From a checkpoint of a small mixture-of-experts model trained on Wikipedia: 5663 steps.
Below are experts of layer 6 (counted from 0) of a mixture-of-experts language model. Rows are named router (the router's row for the expert), gate (a neuron's input weights, with its number), up (a neuron's input weights, with its number), down (a neuron's output weights, with its number) and show model dimensions 0-191. Each number is 500 + 50 x the weight over its row's rms, rounded and kept within 0 to 999. Numbers have three digits each.
After each expert's rows: "comes after" lists some tokens at least twice as common just before its tokens as in all text. This comes from a sample of Wikipedia text that the model never trained on. Tokens count by the router's weight.

# expert 19
router:490503471522487582472510540425480471544583547458544421410502444443528573574410570572582497439445540511512584501480493492440570385432498441433490552611493437528519532526431534488467518485485530527476557457578538518474494449455519405519430381418437498481566473550478484549439537506428483346491487547451496538478416564445572517485500540563506387538497491431572500459422517507499436537592462498521540535407505543440531488533503548430557494569645538515539513475518522513461500493412487537470477450572515462454536506521552555480522486481481483432489492434510580529403543490491513543
gate0:461500501558562404545345467498437413518599588450519633470514433579551426480484393551520618469568508423461524477493548476460471501531521448510587489425536472504513413488518531563504511493470492528519545456488457477505534492547454553523459521569508517482479555478498452481536505548466473489521508516589457453453510478490515469559489575477556516530498566516476524510496470492496405482433533481489526527438388528419543418456548505537547589515523405462517502442436560439494488491550483444438501480527500436431579462557549488596385468477539538448475477502561508525608459521610392605
up0:437406443481584488458502553505538464380554585496502447421497610516498447581540505527565445447519482517581503513514493539559481558555524518515587548525522512551500604525482575525585404500445548508528515483498468536534413513436436576509555475391473523556493630394544523533477509504570443508569552508591560474483473513569508601544508494503630483501558543573403508518443502593540536434449492472490480625471513456454463452525485448419535561460497463442514550414402461482505537467534532509464520515489427496506498502470467451559482533560482490461512515542461468555393427528482520483
down0:634515406546519426476417452528436491543517510486431499552521569417583456528533569465509533454500502516477517474553512533605513496510583441336438502488528537517476497528549382500422443523518564541496526581489372558473566472441495445520472566459447456529545455507475403528538510511524449503537542489549585573564406469463475426521538487511534498483439512452546463540544556468486474564493508521545505470523529412523495563632506465565585513474407463392546482495433454492454423492561512487458399515459433475505449503534491552557459606576484565507478499516438518448536533476499489447
gate1:499586500522495578499586633455538580565450554478534529472437489480523499503504472393466433390468508495581510489470445446485462560493523538523479540562499468547445500406404489506509418525556612492468514490577506540502547393462464478594427512576511572564569433515439480522428590515571563484406457517490526475530519562513565535528500536421545567556467605460475437509467495483482514485584513434462471551389491549480471497509542421439585432507497444455463515454471538481509483438540578526380524477568437501573505456560489601493501422502443567483486486522475555513498529453467520430
up1:493439456466434449485441565577572485452463441605426554412563561439464564482503493407485494552483522668461545563548506538457505504541486466551560533478494452456510506518456507530473417521527536464497489457602453462504572685550461420554566529464529462507533404457525617477474452482443483487451443557414531520537477457502514493571547499573568480505449526542426519534574437479518635420514507531570494560518537502466508544478487539549420442547474553483525520444599495574546589475471539492465485578430513546475443457488473479548523530439507446515575509533531510501464531465448501489
down1:498549543540429559505511520467413412519576576459506484508543476548494449522525513540495481444550554483509509504458458562472458573449544477439529579447453469400591507528487484537549561483463526522516457494589572429471510441618493557412453484381426543571529497502429443471510480538526510494492569536553477593523596463510511594462568430498490532491446529528453382465533486504508520524413416487521530488462483505473516502399597528464546471558529597503498565473406413527480599410475401433546504476446487491501433496493500558386512513515582481428520568569438567457504541542455485563
gate2:512425515513521492568484419565521417561477381607547455547485496501488576482403533462458484478449354508404552497517556506443567446485518433542468505472557501477481553539573508519459454343475544551513413498499396521547447500544562472555449513501522448488503529482507476461436446540373486474506476530403446495562446416477489453513589479473510445567517432510512462577472521433542485507527477561510497510464486480505522502595527520491550556472511556537421491471457480501509514446435501467560471394601519538461520456557423453492616526612537557464516502492483641496483470492563478457
up2:491494525535562457532449521598480432496451466568467492644388481454485438507566536524429428484468526526438463482473532547459503538508449494475506444501494477443444484421472449540493484379525519461558496515561539622400497423525559575516460511531480481557611421528407450462452406480474562453478474525433456562511466442523476497499549453528477406542524545538498479516487410384527402451573441502530623545457479499410555551549533467424507491613540515478439511522377493527502423452433564508489498472508463503527433535478551497535573490479543519586529503567508557485528533539518482441
down2:494550473448468571583507528494451481626446428429525458493464476480564469558544489397440479498440500580522473450534527573522539565574509516461523562566469573499527595493435568478574530519483480504589437422539490430516460518447401473450544498519501526482519483474425493490516607483592469507499590508464482440419537478543451570509543588565502459498549541496509537532561597546466519493486627583564491535596459485513484488553517451546627470534484587534394425597473517580477472496553561534485502449520507546465521498452469399506595597444487475518510464574514570480544520492483514466
comes after: " ", " S", " P", " s", " in", " R"

# expert 2
router:512514507599418574491491511532458432499554458492486565481475458515532566469457518581539499412476529523472550483462530512562489436501507406464456587510605484526597567489496456502553505534471552474464491481540517405464458432562508437552395464496362464509422508576467528485502514553390463424533460503394483510422408510570475384411472503567428490433448485531503460451502507516440509470521521430612486466418448503547545420427499518448527536479497526589532449494522474556453455500377514525488522445611568542455508499529471485541425437479510493401419528510519497467425578538523504485
gate0:534519457539577470456485527486507528506484519510496512567462504542434582479403537468464518528528463455498585465459375432530460523485523535473482524516469471528420386473513447550518489466486473489436427573493532396512518435566562517551440539426451410522521437527557409516446473467545537496461432452492475410509398566532470430402527518471484483493502495522546485607551404464498571513617486559535446451535491557504484433540526542499494534486376564562568537498562426562575514395429544598550540507500445492536496465499479561444410488459522520487535558505509514436506521582608558605
up0:522490551495443550420525375460574490425540530476558544501492504387532338579516468463493448507530512474447405523476516485476526489386489520555596508485458504387455450522412412424444483489471512467476497476493456483537471470532534517443536493588512505528449546426504571393470500456575415516547534484560483519471477461527483536533518472520553506531500522504426471414538517525504546459511548451478475525531415448577560548502601495404538452483497411532461411607511578546453416589565452494505529476529565546449478549529512508561461465462493545540510442492536586511618386485490497526
down0:510627562599505498445529575564524526484568535447606514497505567593480534608477458474566502511534588422504420458505525533523448457539509503509479526453451576478495488467417503443382630485422555504347424484475485564532487603527531379496520494551537422512515490461467492495482493506446372466430497469453606550492436519534468481515541527537453463476435461468490464486466572552510460505470475470533513440375494474458508481502438456476527575552433408551442499547527475432498528512506561482443413511517529578550522539442499500472492493522414501559557494463498523581545537497450456477
gate1:554528518504524509493428553487470550551458566494521595411512548550475469477552466468462548519579540499534439475528517571563525531514525521510496484533580468517582533454491425522578514486484634602406469456490499473461451513432472451522428538533488510562459469506538497488518555475507564471520534601420555585485555529509434419515530426409471508554576507518553552461423509528531477566514513530565365412464490513552513496426540537430581532598588529521491465530450558502451508548569535418550563543609579506412551573483564537561415439515463519495429450580459525426462486495539422500
up1:579513447544474554533449426512511500558505546501494632509464556452452466522475541437458569519516440467462490479475567419498465422507561468560496462536494471465443487493474486462452486514507495518473498550515416557346397474493534461453514465552544448516468605564471474538427451515591528406607523589483456454489441600433523501478540493520557477577496523537545507469503481515581479499504506561542504478447491566558535545473508453444535549471497470461546470591594630496543521531409505535451506503572413450556578552541452468510432364422539494425476528479599582454533504579511445528
down1:544453475469531458488448468553493429454357494421460569552596534486488502518530413495617521387465492559496499401499581503528396518503537552423496490481448499481540490501489502594472484447542449459488460518483586457501518406541514584538495558547412625488488469582488518419492416404629506547474525475538449445452562517506455551566498451599500512574503454534487533435548502496572525523509485582513562479534462499565501545423515473510492557445520460573445467454506445534538506481549486471483518543461512423466503550437489566539533585472521515561573437518612470566436442542492421540
gate2:492546475559417491590536552472529520518549348503584407491518512498484433457492395503446539535493620478488490503434386508542555466473498501479494397525561604491507436516551512575569490545492489537537507464457531473578501481615476457531492513558492509548557463446472532501540513549442536508525494521458475475511451422481508400544390512424500492477579497492495557484515505446375427379483518495549578402480467451449461541500480464502501513503506613527527507489491443463464540438491457517441457602419520549537581528524466539438413493443396458396511434564535490522442543447477532467
up2:464434504537481463455402493563530539614491578453515556487531476483485533552468428537618535535460453499589499426407439486432531507476481537512498571509455462565521575468536497447471490423455500468479562492512522451486507595512479419585562449546492428478441541434554528442468494650499496605482456445496495546437619479454588542487400528488421504560499563578511526458445567441513530495489459475515495539491506437468561505470577482570505523498592484488444399485604460490416531435560471448512572514531598478433498464470464553562551442539500451458527471501587482409463509543497455533
down2:573478473516524419482507560518537445462419555527536456553463566489522507487509422423483411506549505574521591518516523482539394620545545487464547557596481630585548473566515475533482494412605518431404536539508407520464454547512464488437509547482421396436482377487470424537480500481473443416511447460585521500527475527541533547430556534514521617536474529545553497470501482525546519516491414529547504553530546515433422472507505492467409455468474374451530451459524503527490481497555612483514485470492576514529499481488522460503519591584503507492567438617494409461502496479491469522
comes after: " |", " 0", " M", " in", " ", " to"

# expert 14
router:559520466565414523516568498491458455528563483457539519497425458571613449576443507560533497520526515583532523610492566462524555398516518493587505504492497484510501494492478530447546568467430511483431583522496544501480570483538523443510441502491418500509462575543520511460542483625417516367520505467562506493493442592472482452426493565472547422531461489478571465425404493490517512519544422469540460485432450581524472436508452608481418475478573546554533435498524466512500537514405538579575486506548538518495572387538545470495402494483411568527570535416553562579483562437476530465
gate0:545557537532472492583468431523495451496488415489417461573493581550478637572477567474533469459498477449441545617429453473533431475496529496520512495415467394532609480554499509484500502536552503382392579489458491480503438550458443488589524477480457509539462498532560524511521543605539456499509554436438494537564414465550503485458487601613480570482424497529496477516511510558509557437557409548462442581491482456578500458450458523461465398546554435472560464400469449482432538522501538480501481446469505548544598484470533514442525386442492473399566482526501460458463468478480487515
up0:451458472544450464545491552502542504419534511442478479603488370445543469461444400541507502513519515499557519597495414497492439455473456509492519491563541409542455504545538491451484439558525416487443600488534501507514530543481479492485566506477432463495513470365547532512541469495499557498465470483559546536462497477517461455591594583450576507537521514525534539480519433404455438497508553527523479506542449489545529410526485517515487548368475383471382470417560527609565472575423497514524411481594456480477453523511488494600470506480518430476482567504458515441531533595464341484
down0:438466378362556490509580545422491523463504508467468496559548449504570425522572465512493608565508575508645373485475475536511522494516547496478521454536528497567504421528504469478528458514417457574501485529560477497407517558522520509504455477445520389530548483465581470572511443461554538470468406476431481374412503523475507521477536445446407482462496481512442575548511483495545452512520603535433517417545520495434595490534510503521578473501406501487494573494501539499618505494476621528523466534581492402547438409453508471477584514481524463512467507530455480526558531466486537498
gate1:568493513455490473543463493508361532483556509476391439506506484508518538503480481495408497570480556433509451534370594437548436521509531498473507413440561514560587465556471642544509426508476516568496511511511433555521537530585478608511422543557509475552534487509587513552469471455499531451474486452521548436449515478547469491545410600525517472465451486504471485645482484466556585430499446551493529556571547413517462451570522496548497376453494503504546519423535551476528514512521489533447418502536540410500525494494579542555438596424435488487591500516476554538581453506488470569
up1:546527534542446535545467467576521472487572513436511418524417420506498560559456493534521395463569535493397462448550435546499570481532458509479564448494501509495494432511503603477510486516498480587479547449518600485550526468474529463444577531630572453475508460508485449472492527519487464508414572570522486543581474487424542548441571459525529565574489481538556491576450568471491457504437550497533523580497517446414586582500464512464520522405511447481435405441518562509587413490517529503499513556433503524454330421427474476578493548467491430546507446516493540493532471627563549501
down1:492530419522479446455472488505530524544510531487533506450491493476471489502583546562516525573497477497568485522537554477513460472544556545485528489472513483478525530531486491413458542529544455545498550501480579516467502412477504534569469531517464464460471607473499527543470512517483469500581524563513515446509524482520475502446527487509439437479486531517444459489451429503514560551460526568526504520702529506524514495543471501507099492417560486507561431430461484512482472479454486543604479494554461541516476500535465468550456487541525489550468473467533514539466486420469446488
gate2:532509497483480628574470434479395583525353492470493413470499606545525513433446551547485512519448439424484512421503540539475522540535485448505557483572457429660499426420511501518445508550439567461584466462516492519480485470591458479483585487539568479409483496473421371572555478552525509550424438438451447487446545445526480446474521497501592587438517507496580457502506408482529464579542516493583537534528546533481523482455553527499504477515550462471513499491481514348508419488533501476568563487580477458454514508464573549524541525436565483477541560457486572513464507514505501484
up2:500544561459456513538447417462388512477456585533438476558517563478569500452468549502529604463564443494489499541433484590441524572513461536494521514469545436544486431458553426513447500516480501586456476462490558506553368512547540453539536500403517451403514346470532539418626479517507443495618590487536531521527523475535472432523533540531601547400533533492473440480499465587441443534463498556534497535533555524481484507538539556521494536541509420411491442436441456544528524568475484515531523526440506480423471534524507462453495587442558515572537453482464529475392501444494399426
down2:534458555480499514494538465535516502561540639479506481440468464472500568521491496559504509480562521480460532455496595571539513436533510511486428522488448534462464559448562566500416524471582439447445480497476480567520459400579457609523530416538485453504490577506438546469415477518545477450554505576504559484429576525463564432506522520585521476571520496470488476504516508438420609509595480514499440529415464465429437538460412536428604522389543539470549369474526507441498618490442511529502412551491433543468553532496487514470614546443559548503560526473550491556616514479551530508
comes after: "\n", ".", " of", "==", " in", " =="

# expert 18
router:544549542465439552491512531460444429504502583477603492477458480424531510475414566565483500495472495525528562547409543407444497502522539478504451610474527497450468527458427577504438594503485493433494518484540563484480532446569484385492425494433443497555502484492478488489532515478507516429486420518548414553444455505514493460500563609562492494415442525462457436537387518452427475552545395488613538522435456581419522506448501522341575534540537534486487487470513553456453521495474492632551567411506525487466485539552492418483444489418446521503511603457528577513518547524504550546
gate0:617563555489588535497542479458487486487492510523513506450517563544627440517428488588522528542607470441529528533532521472536471468360535521568435507481584438493445482544420524426526546552462441553478472471449547467465643508579466453493496452491459549468520478467472492559477580466527544476455492579604525547502500449515489546485479582445565468549458527550405499492475458406509480545446517474488559398465452513507379502606597422497543478531530529531442528463529469546474623530465519511480468515491499514552521534528599497582493490517516516513477517551477615563572581486569549434
up0:598478514561495560484560500499526449513489468473450424444472453436599540486460433476417529610477447423430448515430556468452516498521500511508525502536537555463446528480542514468486519453466552503406508629516513441461482454548530505446439400475389555494449515493454569440412565454515524512484501418448545505477536507462468472534525558550556445504590527387531510421465536427445466618509503421483524448467547600450488573543572555501479452598563468481462417521463494552502600478481521485434554462458486533579389482505509605465528558476489521586555447531496520482480567597499538518
down0:451462534549475543561612460594442507534519548505564570497581522455557494535490493482545526490467470411474467487549560526491494463647441555529498473460471530549507484555399462410464459475489536505593497482438533469372513406532558524457481537523544547557432640514513540544426498482466462584553499500496527461534514497543462506566542467535483426595456603529491545500483568583593459412453512419549515450565521496486534508557486482437524472518365472509553481518496582459521492488519601479484490452579481548425466430525514518544513581599567461564458469489547478408476535454462458458
gate1:553476553565447563545564545488480463448551538468561520534477531474497527494479493471462514450546519493572401536428532491459454441419388528530510551495461506538517576456552533437554454422490471497453492526497485479539553502538536458519445597625431547506515465459420449523392479478507574513481531542509434468547552516570484490479446595486558493509574547593509527537521494360450524553494493493528613490442417519539463567497509473381562589580497490523545535490536501530487467423556506487595596600454514509469441585548521558540541447484469561483512394463510617440507587482526567541
up1:479516498501505513496487492405475563508579519498611473472493410487475554452594409521529564451429534495485504513540543481533514545457523478440396377440587612523534468537461513428437514454521457448595502370514545483469491483505469454616540495472597431518547473564558482576517525536527492465444543541582491504478493590448488446470430456455509373490569489498461459450576439526448500482488413498545541409430547518532501506443496553510495538571564448439498505463477449545496476486441501579429501405450496544397520487533476532443384511546520433468491575513542466493497418443452556454
down1:561491477601533472375482454654505467526502495496497568528491542462522547513443471488482490528563571414501561515521427513491517462514493488403499368439387402569565526481524494473528436472556485466509515480475559513500487606527394499650430597539511533552532403481428518496553508544619539621457539504412446469564523436543515486565583506489531509460530427457498453560499524511515501549490450521544573473541475446484471536489486579579486542418521505472446443431609496471523497417565483566460505527501490485473507560447477554429525414527484519460565486501482506486504559520515528491
gate2:476539438555438477516495585442517537494516448449505457507506576470465478524465448490484509425472488448546478538480481455499613579545548473453395517422570357432553500548527482390547540448443555596520549468467588465543491559531484486528524468485414456530441507462541510542497610558539533495471388458548538474501475529485539501519516529539431539433488377479506543515467534481408535402593442485504425509602488438439487488506542491432488471489530496533499567436554467434457485585551405531534500402475565450587590534536511496503505527552513346518534537452538535486471577471542462498
up2:475499537478461536517558489460450506494498500522420438463482437471506438450483519554453429441483516527446450428476405547479568498532499379512508453441581502478536495546548428547513546529472568539461677497526544454505578485542572467462477446486485534461578513465364487481449540475524529458482480472411456497612504501538444519490458457584462580498482495395557575512527550579490583469565489459666442568550507467519573516493432535386477458505510500496527510543568517585437525555454544513601496514491495513537522575540475545453573500487428524506477512539384519536564481432532429477
down2:447528446403630513484461526593434551495497421565523535470526492497403551541512453451526523508479565484441501530482538548504486552414504524531531434442494565443481531529597444486543523474419580461410452528488595433460520484510551472498557472446486489568472406564599508528491521508494482458490524501480450440421523453540508559457401508493494421597492445550511472512513505500463496492448487555452403498512607419525556593529512483485413438470524543443502465477558529497364444448582376485477498509414562478547505464384434503528497532487515500503595554496458512516480537480583395564
comes after: " |", "s", "-", " S", "os", ":"

# expert 23
router:580450477519450561481473567559516509577551549433597567484455462517540564552563550653535470477552474558448607583478516485452508462477564449499450571519528480541540506522458510452486492586511535476516530439562557452439495438531498442461488507484441437480547433522463526501539479536475548487488346499509498524459365491472544372509463513501449469525460458512605483425412545534400503550534414488556452471497441567528502457461460528496613442487504575491493440491494442457457485478450480573563552508443557476416472504483486444518374562471463481481469558461495538529465514371470455479
gate0:517427458470614592557503528565523445543473435574503486502481579423551502458483447522476475486491410544504465500456498420543533483494486506446424481432463580495572486485399554652507469521495516508452462534462489516481453522485544519489512525441499523587477542465567541571569480441487550519560442548444458434410566476316531473472533441510455556502568481560614595539595553449515426578476442541493443531461477447415539544497460569518546523491471497569476498588515536418586536596440413508468471528497513439431481506514507422502495557476486447529584530493502530525458478499456464461
up0:453455518514483509566587479506387564473488494470534564457461495506375483606511509485472541505436539518468559428487508577570457599605519513610521550476543525537493508553605525495534428485467473508540615417529495467496542524428467536490498417492462578582552508438497524388469506553433520477448557558508511537555464518515465503537491489552488426442490522506463560508561512463530542450509593514506504477554505525526565601503421473534511580524494521484653451506500555555594581495514534591495478499563396458474496488541539596498580446564528542489458430562451418416537515548535534457
down0:602541540631553455482554553576446549535512533539509509456483580567562515455460509526534535507515586455526488485541550513497544422455439502492508531545613482491500470455536523483487508347547505539507509393577500516465415531414516420565480462495444569516548533551475504428507514619501494447498578480500445580621477533527435509522471510536493372560429505531540518590480499515504471511497494517527506476542450470503429423435502525510473590471541594422499409545406499466526553531598527523499482452561562516525478468570518561526524501542491502546433450396471466488618558559421509536
gate1:480546513589621563527544583473464474517408425471436543476451426423457472453495441486451518541502534518543498490556418526509427559521464502433529508460522413371422518502494436403484399561468540529449472554544495530501516478508417461545503444492432505405553455467541511533561485438442474493454478518570499542493539520439435506486483490522553509498572407509436490595444512550458542548523419463536543509471542519492493526541495469514538379538531512411473469510581586578512512515428448575482529549412447559467502508541591562441371505449557504489499420613415552519527505432463529485
up1:488579468527357508422502515563494493442368525592538435504505487486544501490474534476514546396554509531500618522547477476504560589476535456589549595518463503426496506525533403528543523507505488495626514502555492411416500510517571442511518538403565509510476532474499550571540496536442579511562423484510499475491487568554502527553600525566385494596464513533430423578571505528422502450430482503464439489524359540456470456510488541541516576477469463444577500480524479489512479571601514461566402494497551482461548488566459554435548442527531524452463489498479512461481445448485547509
down1:508523522585535534467563553451522463462491562465481473469532397437477550561552492442451555556453618506520444525482577505575532446555483469452376535564515472529464587598535408505486564533529514474404512437473503524460553476513500409552455485503478510472472532502414491532512467526542505485410529490544551480508590556471480478607484490382543459508440437550503608461513464571504611517520437464549634512415513539534397482523512537400501412541462546478509560582562504432445561565529525518554518509519450466560494472551464418480464544411536457455477576537550454554529455490468514478
gate2:469556477536526463514460486459458525473471486540450430512475584537539449498499556482523501464611479582400531542561515512556524458516447465438579598491574519530473552487532594491397517533490462503470470547518492433487457509558442427468479481497473601462488505440520483478613531585473453516568583591520627489511463406446510507537592507453612473425520472507472514597489508488639482510599411546517443576453420485447504429498517601467546503456458406532564479485537499421453485498511513469631468506519499583469545470466485452637499523497545475518508555449462531525464509521468460521
up2:433571538576489491578484492539474539464510403495523480528472478614478474424466438429584455496497523491603541534549453536486502412411484453372406493475524453469473552554490580460534510506468469558411561521347526591568483466446455394560508389480448534538560407529519600476607436535560501439585537607506521483490509491462503522492510489560491446424564573405476551547512482492514548502514611501481535451555586469521481497490502549471497508470560512508465449428432368464498564542486520536485538465466467494480502537505481478488437489444481565485534529507535519484472559541458469548
down2:550551462422503483478482543466438566518488503450510422569432505582561527532420431545478506447469379453450493560512477507486516475513474453512472514559469560432487559530536532498518407504481525516543440531470501529521509525595512515463452512598448529486485568505464528494510397560486486524508516429468583598554526401478565403534500518451470483549536570369575550508525496508589456528513507564477423460423508474483412554516513414454402393589537555438473543440482497391522521488543498584598474449509507512521525459551524403550483521442433451541548437549509537571604583452527540456
comes after: " of", " |", " the", "|", "-", ":"

# expert 26
router:462520479538488579420489561551405380496530582496627506501464487511499522455496548528538514432534408550437561448442542433460493418466521444472460533363488543524583538517485444462512529499415460448446543501528529493385510474436462432531425507501409476537537465481528510504534549568484556424514499419544468484470421485448524527567500545456551461480458498517561500439381448491514505569542395520595530466534488551526558489490416449407621516474550535583495445495569458597470527464561440557537500511496545505460526564498485489444440538434448537438479516488486563491466614451549517533
gate17:524528485549598515469554406518434518519463510463513482544516453522454462490453472491450388472487461421510507495602558524512418491370479487571548527503465569503559469510444537501561514516395472441521495468487493467470464511467439453576378591410513456476574417554518504410419480500487534488476563494489433508541487477485435453438447541582496536487558525466437557530586462511582522461438531503457593462498402526479410489384464504456514518542525423458510477518397462585486478387533508609564514511529502482602618515585539538542538551479488522479426539494454491478575563488508520472
up17:486445517443491543607408484393451455573513525578485465485360446405511449518466592552507544518438453457471536464515531552482495540534442533483497396454463520433539419499529487492527534480479525602527569475488432471440501521423568535517434451486532482596379472528482436506449558501414523546427446489415522591492525567435541523535498526486537461480552543518545530480505511435518391477577487533533473465505534435595509569537550505600542484442512561601483482555539490497493465537376479418440495474542531440538467443527426539511614447538476527538526502550579478550509549514548446507
down17:483494545511512423440525498536473534516496483521412439520387541475485374573504471493470495477413437504469531454538499519494515459435527525456515485456432416470555513501473517505520487494595415455589540554426518560516482518562431520451468543494490477560506555489580473400513511486594659470516464502514461440510447426540525524498553526476392526502493511489531487574469460425438554515419607526423469505541547483513457497466483507406619518511443508514479545456547512535503606471536462414510500574533422488421503525584544606512458448500558586433522450517453500415487448529635433432
gate18:509484415566488462510630503571513514517467506478591551573538487548472506475484393534525569541500518456448464492483521528447454504493486528522570569431458510515464529481508482564492402501457499474448663480547455386555488499541508550590388511492489498497516522544536545496537542532486468534489536446491447474356537552498510461438432500436478416475487510479490479402519492482543463538477473464453522405426420423448461456430515510598522509500550554454547442531444572551599478481540530505476589424434459515485498480575535568436582500450404469499569413569554519412586495449493522570
up18:480543512538459422498560566571590541426464453538481501508566536444454525462428433444443456471563525544508415496449495545486541489448473486545548554519452460567467485482520581471451554602488480519474561425522581469462438587517560526546572495529633495492477451516565469512460429485416504477560456506426521546534432527446489501448504529465368455464501432438559580448410480401464497429528460488548502488478559481522474482562437476526502556537450533568526384529518601505509555589463492506495585468554478436588471423491472529557439487518569509551481566544598490490567561464614495460
down18:485582536391395508551427539503611523441479448587403485522553564579481468500517506587482433584407513534584528480522506506472436525481517546550572439475515455437420506488513522528465499446496563516526509499499470520568407507549542547499507542514467467492433509430473507465467513506485468537563563486516477510446485464506525464425412467517469493575504610549448459519540474431521514442439469515524449468689531498496520546447471499503397534402530549528489397483551583434502449547481533471517418492547498508414576588547543516544558575453524523479536394531500431401516484544425450527
gate19:411507527527480482508490441440547458485448514457450408463487501504539505464543487498524545535499458524515412427468555474422477490516578555528404620501538394468485457430533474478439505455410591550409629419462537468567463584554551537525513447459456471396433534567538530530603479607481466538439491510485464441525433531413492472490531561458518461400481452496625488502578513499527519542554446535547480440513563552468590437508437554485545488597497507513559437492529528468534495502485476438482501419554449483468525468512450572490489509531501520517585434473585501460535554525546380422
up19:540426452456523525482535466569493485562529435514416479616527501543459497434502486470504446457492402459446489509548401547552553549527541506434501574481526477590538513509501420493548472544443446449486571429506517583487563516484483582471510475513552500434616479512460520439557391499396463512451545386527485567432504529558516424579578472564432530594491562406442543483465460577599551451430500537481457488511448494589509445447508490573482459420484568443428471415511526523486500507496548502583472472457556466502555475495470439468525538519439531471591577532509449538380453557468534518
down19:481518492477474462493503397484525579528502502581450448536538576567451514466524469458462517464518447470451476588469501487528480485511494568463411467400526417575487454439524447505536488501511499481560493554538481473458419531478554553449473500480537498446542528507427516559416497537571531510406569519492487466428513584478498532465533451460497535557475464553563459483429448560490565412547559538409459470639512497535468595524449572388533536505474384575420512544438573571513452498609556542530532547448430593501523483474575502591465454532572394494577492434522571498450591461484562522
comes after: " |", " H", "a", " h", " a", " Sh"

# expert 29
router:525503482532441514553432505420486476517538476422601509523424560506569600512455545602560478463466421544447549577463592471460511438547528390487478540514427517440577543514502513384544558464451542414500553437530520485464528429584546460512418511456417502506487432559401604445485489586423512420488484571503532474473365457471431470530470501583501491547415446463560492480416490531543518499511370554564462459521588523483515510448515512478567534553412546539488440516583479455428505485465468538467500489484541513515469453554492469504515557455394536471537468457550550521473535521512445533
gate0:548529473503520435563464553446484562508508446537515458508506565461580671403439511501584426463502601548491455501555512465576528472484479561453482507520509482576411453539459557515507514480511540625455614502588461479562591474585441427502417505463514546486494468472452497592510514522536635449509516450491532562499422495394380539535388515538542457487445510519497459575470509420523430496474571423485517494522548498517488543513518539457489503424512557510453583445509451480436541535537506434476498422509537527590529521502483413540463467457505517469567466583508522456485553414572532502
up0:440380532508490458511447536446574481552409481484518497470471540489515420500525507392612460506488525530636371600537505509464503522519522555596580480543445518494383536431522488464512478463433477461492513507471486550461544549467466454452552545509470456455499527368509504399529607544484439515553610434680539450435494415503518513507528444469599504444509470427486546556584668532575517470498495514595510495497531437541483471522519514483494496467489526486494468557508538499506555521473507460465489479497469501538517543437540445539499509431493486437505538545564537527517498575459474547
down0:506484528560540622543443503512479481478486495520517414492557545489461501515498574449586383553536523536490551547515449487434542488474420439538534556515489461515481488500482528575568443485533503441463465490538459499484485532483562458499428447519476547544575562491607506418520518485470453534493404555532549524464412438493411419576432484547567532502499529441495462534542528540408544553611585421427537463342482560518488546523573517586551532439431559471493554516505523448524420449552560521433517482429513446476511488493490531489471520622521598573424521578458497430515511432432546585
gate1:473538520581564422607482437388495470590504480523458481445485486482480619465372376510519481494452573537517493482601578386459535433479539521495425481530558489551557444440464547481400525558500553506434475559469425521519472440480403475572450507565486535440459509516434498456502507554493516508500567466530488482518430485478441487448453524482463546483568531472466561463531449522477497452607572449516465487446548517488470439502487408405574469460444403515496559550396483578536493466604636544497554494599511456557517501504502506495421478487483532483509544456497518516496473495448412458
up1:530521501436555417447448574512361420480529483536436418420509459593414561486539586497439510384552426513461500464500452572559488555436468520416521483476507606470544550596468551514564479509506516507528451516594621568472494449476536497524509448510501583397572398521538462450410478521455492474455457539477474599439505485580545565495491440575568464478448495533567453531464496494536494480487428467400521491503534523412425567556430575501485510493494564611542529447504466460492519450484499524517528543499502500498477552477542463462498493448551533446459503454465571483482462407539597496
down1:464455421460482477481477441548444528507544524406540446604532565556582474515437595558469486542539481548462505409460589525542560502451470415483433424545475497554455469444512526489490479495478448539536432515532551452357502527530517538417503469471475502444416429473464488499507565477456585543575471662511557489504457555462502449594481537558507435560488489546597495511486479536558514475476610517500565520442453538556526591512536499448518534625455472541434533476495441414509541401447526471519496530573439490548472549503503431456560595447463512510412529575418534550519504493483535461
gate2:534477447539429588534513539477545468504470524511578452547477511347580512493477491564563438423511514536459423560461502434529551423472518488415555406486592563551497571454480519519492531530559519506518526514588482523514460525565500478578462482547433462460416517489418532487463507514480653474498475461422502558509441489492429520545477506504486432542517535475481502526467492531448521469552370474580515500465497553467446492562514516450598533517400601459510574604527458515574445376481518455489567416465451452500536458523494434472526451462408525581582535487399481536487590491555542482
up2:515555511483486455543436470446463440502498490445509487485441554494503384443526404576410611504431512485500584508579539490568515557423510552514565569387539499452481529449505439455564445531444501500479521529431441516490573489573516534544439563559467554519632447459467455496555433491588524610469486563540463588526527481496466562457557493497571483422539517434465472546501478550476567523462438447573537489508476425499445593390539376552492541452503463451560506524517513564501552456564467531490399491481419520495440469552529535427535468552475541502421466584462492473435479544522498418
down2:515460451455523488570411530500456406566586508525513551584463484511510416560489559433492439551589472515543500569530504423527475451443448505442540467502520505472487485431497529524458523505481522544452571483512594583514370501493517518477570617480528590493422556466541551511551537458512515428504496512488433513485514432397379537491447538456455496464526542490436544609505565527512514436482539432490487572460518564473467558502485485478560596524515455469534548560548407622427517542399474423405542526526478521492503504521583498438511575497521508528570503473507609552492552462636498563
comes after: "\n", "-", "|", " (", "===", " \""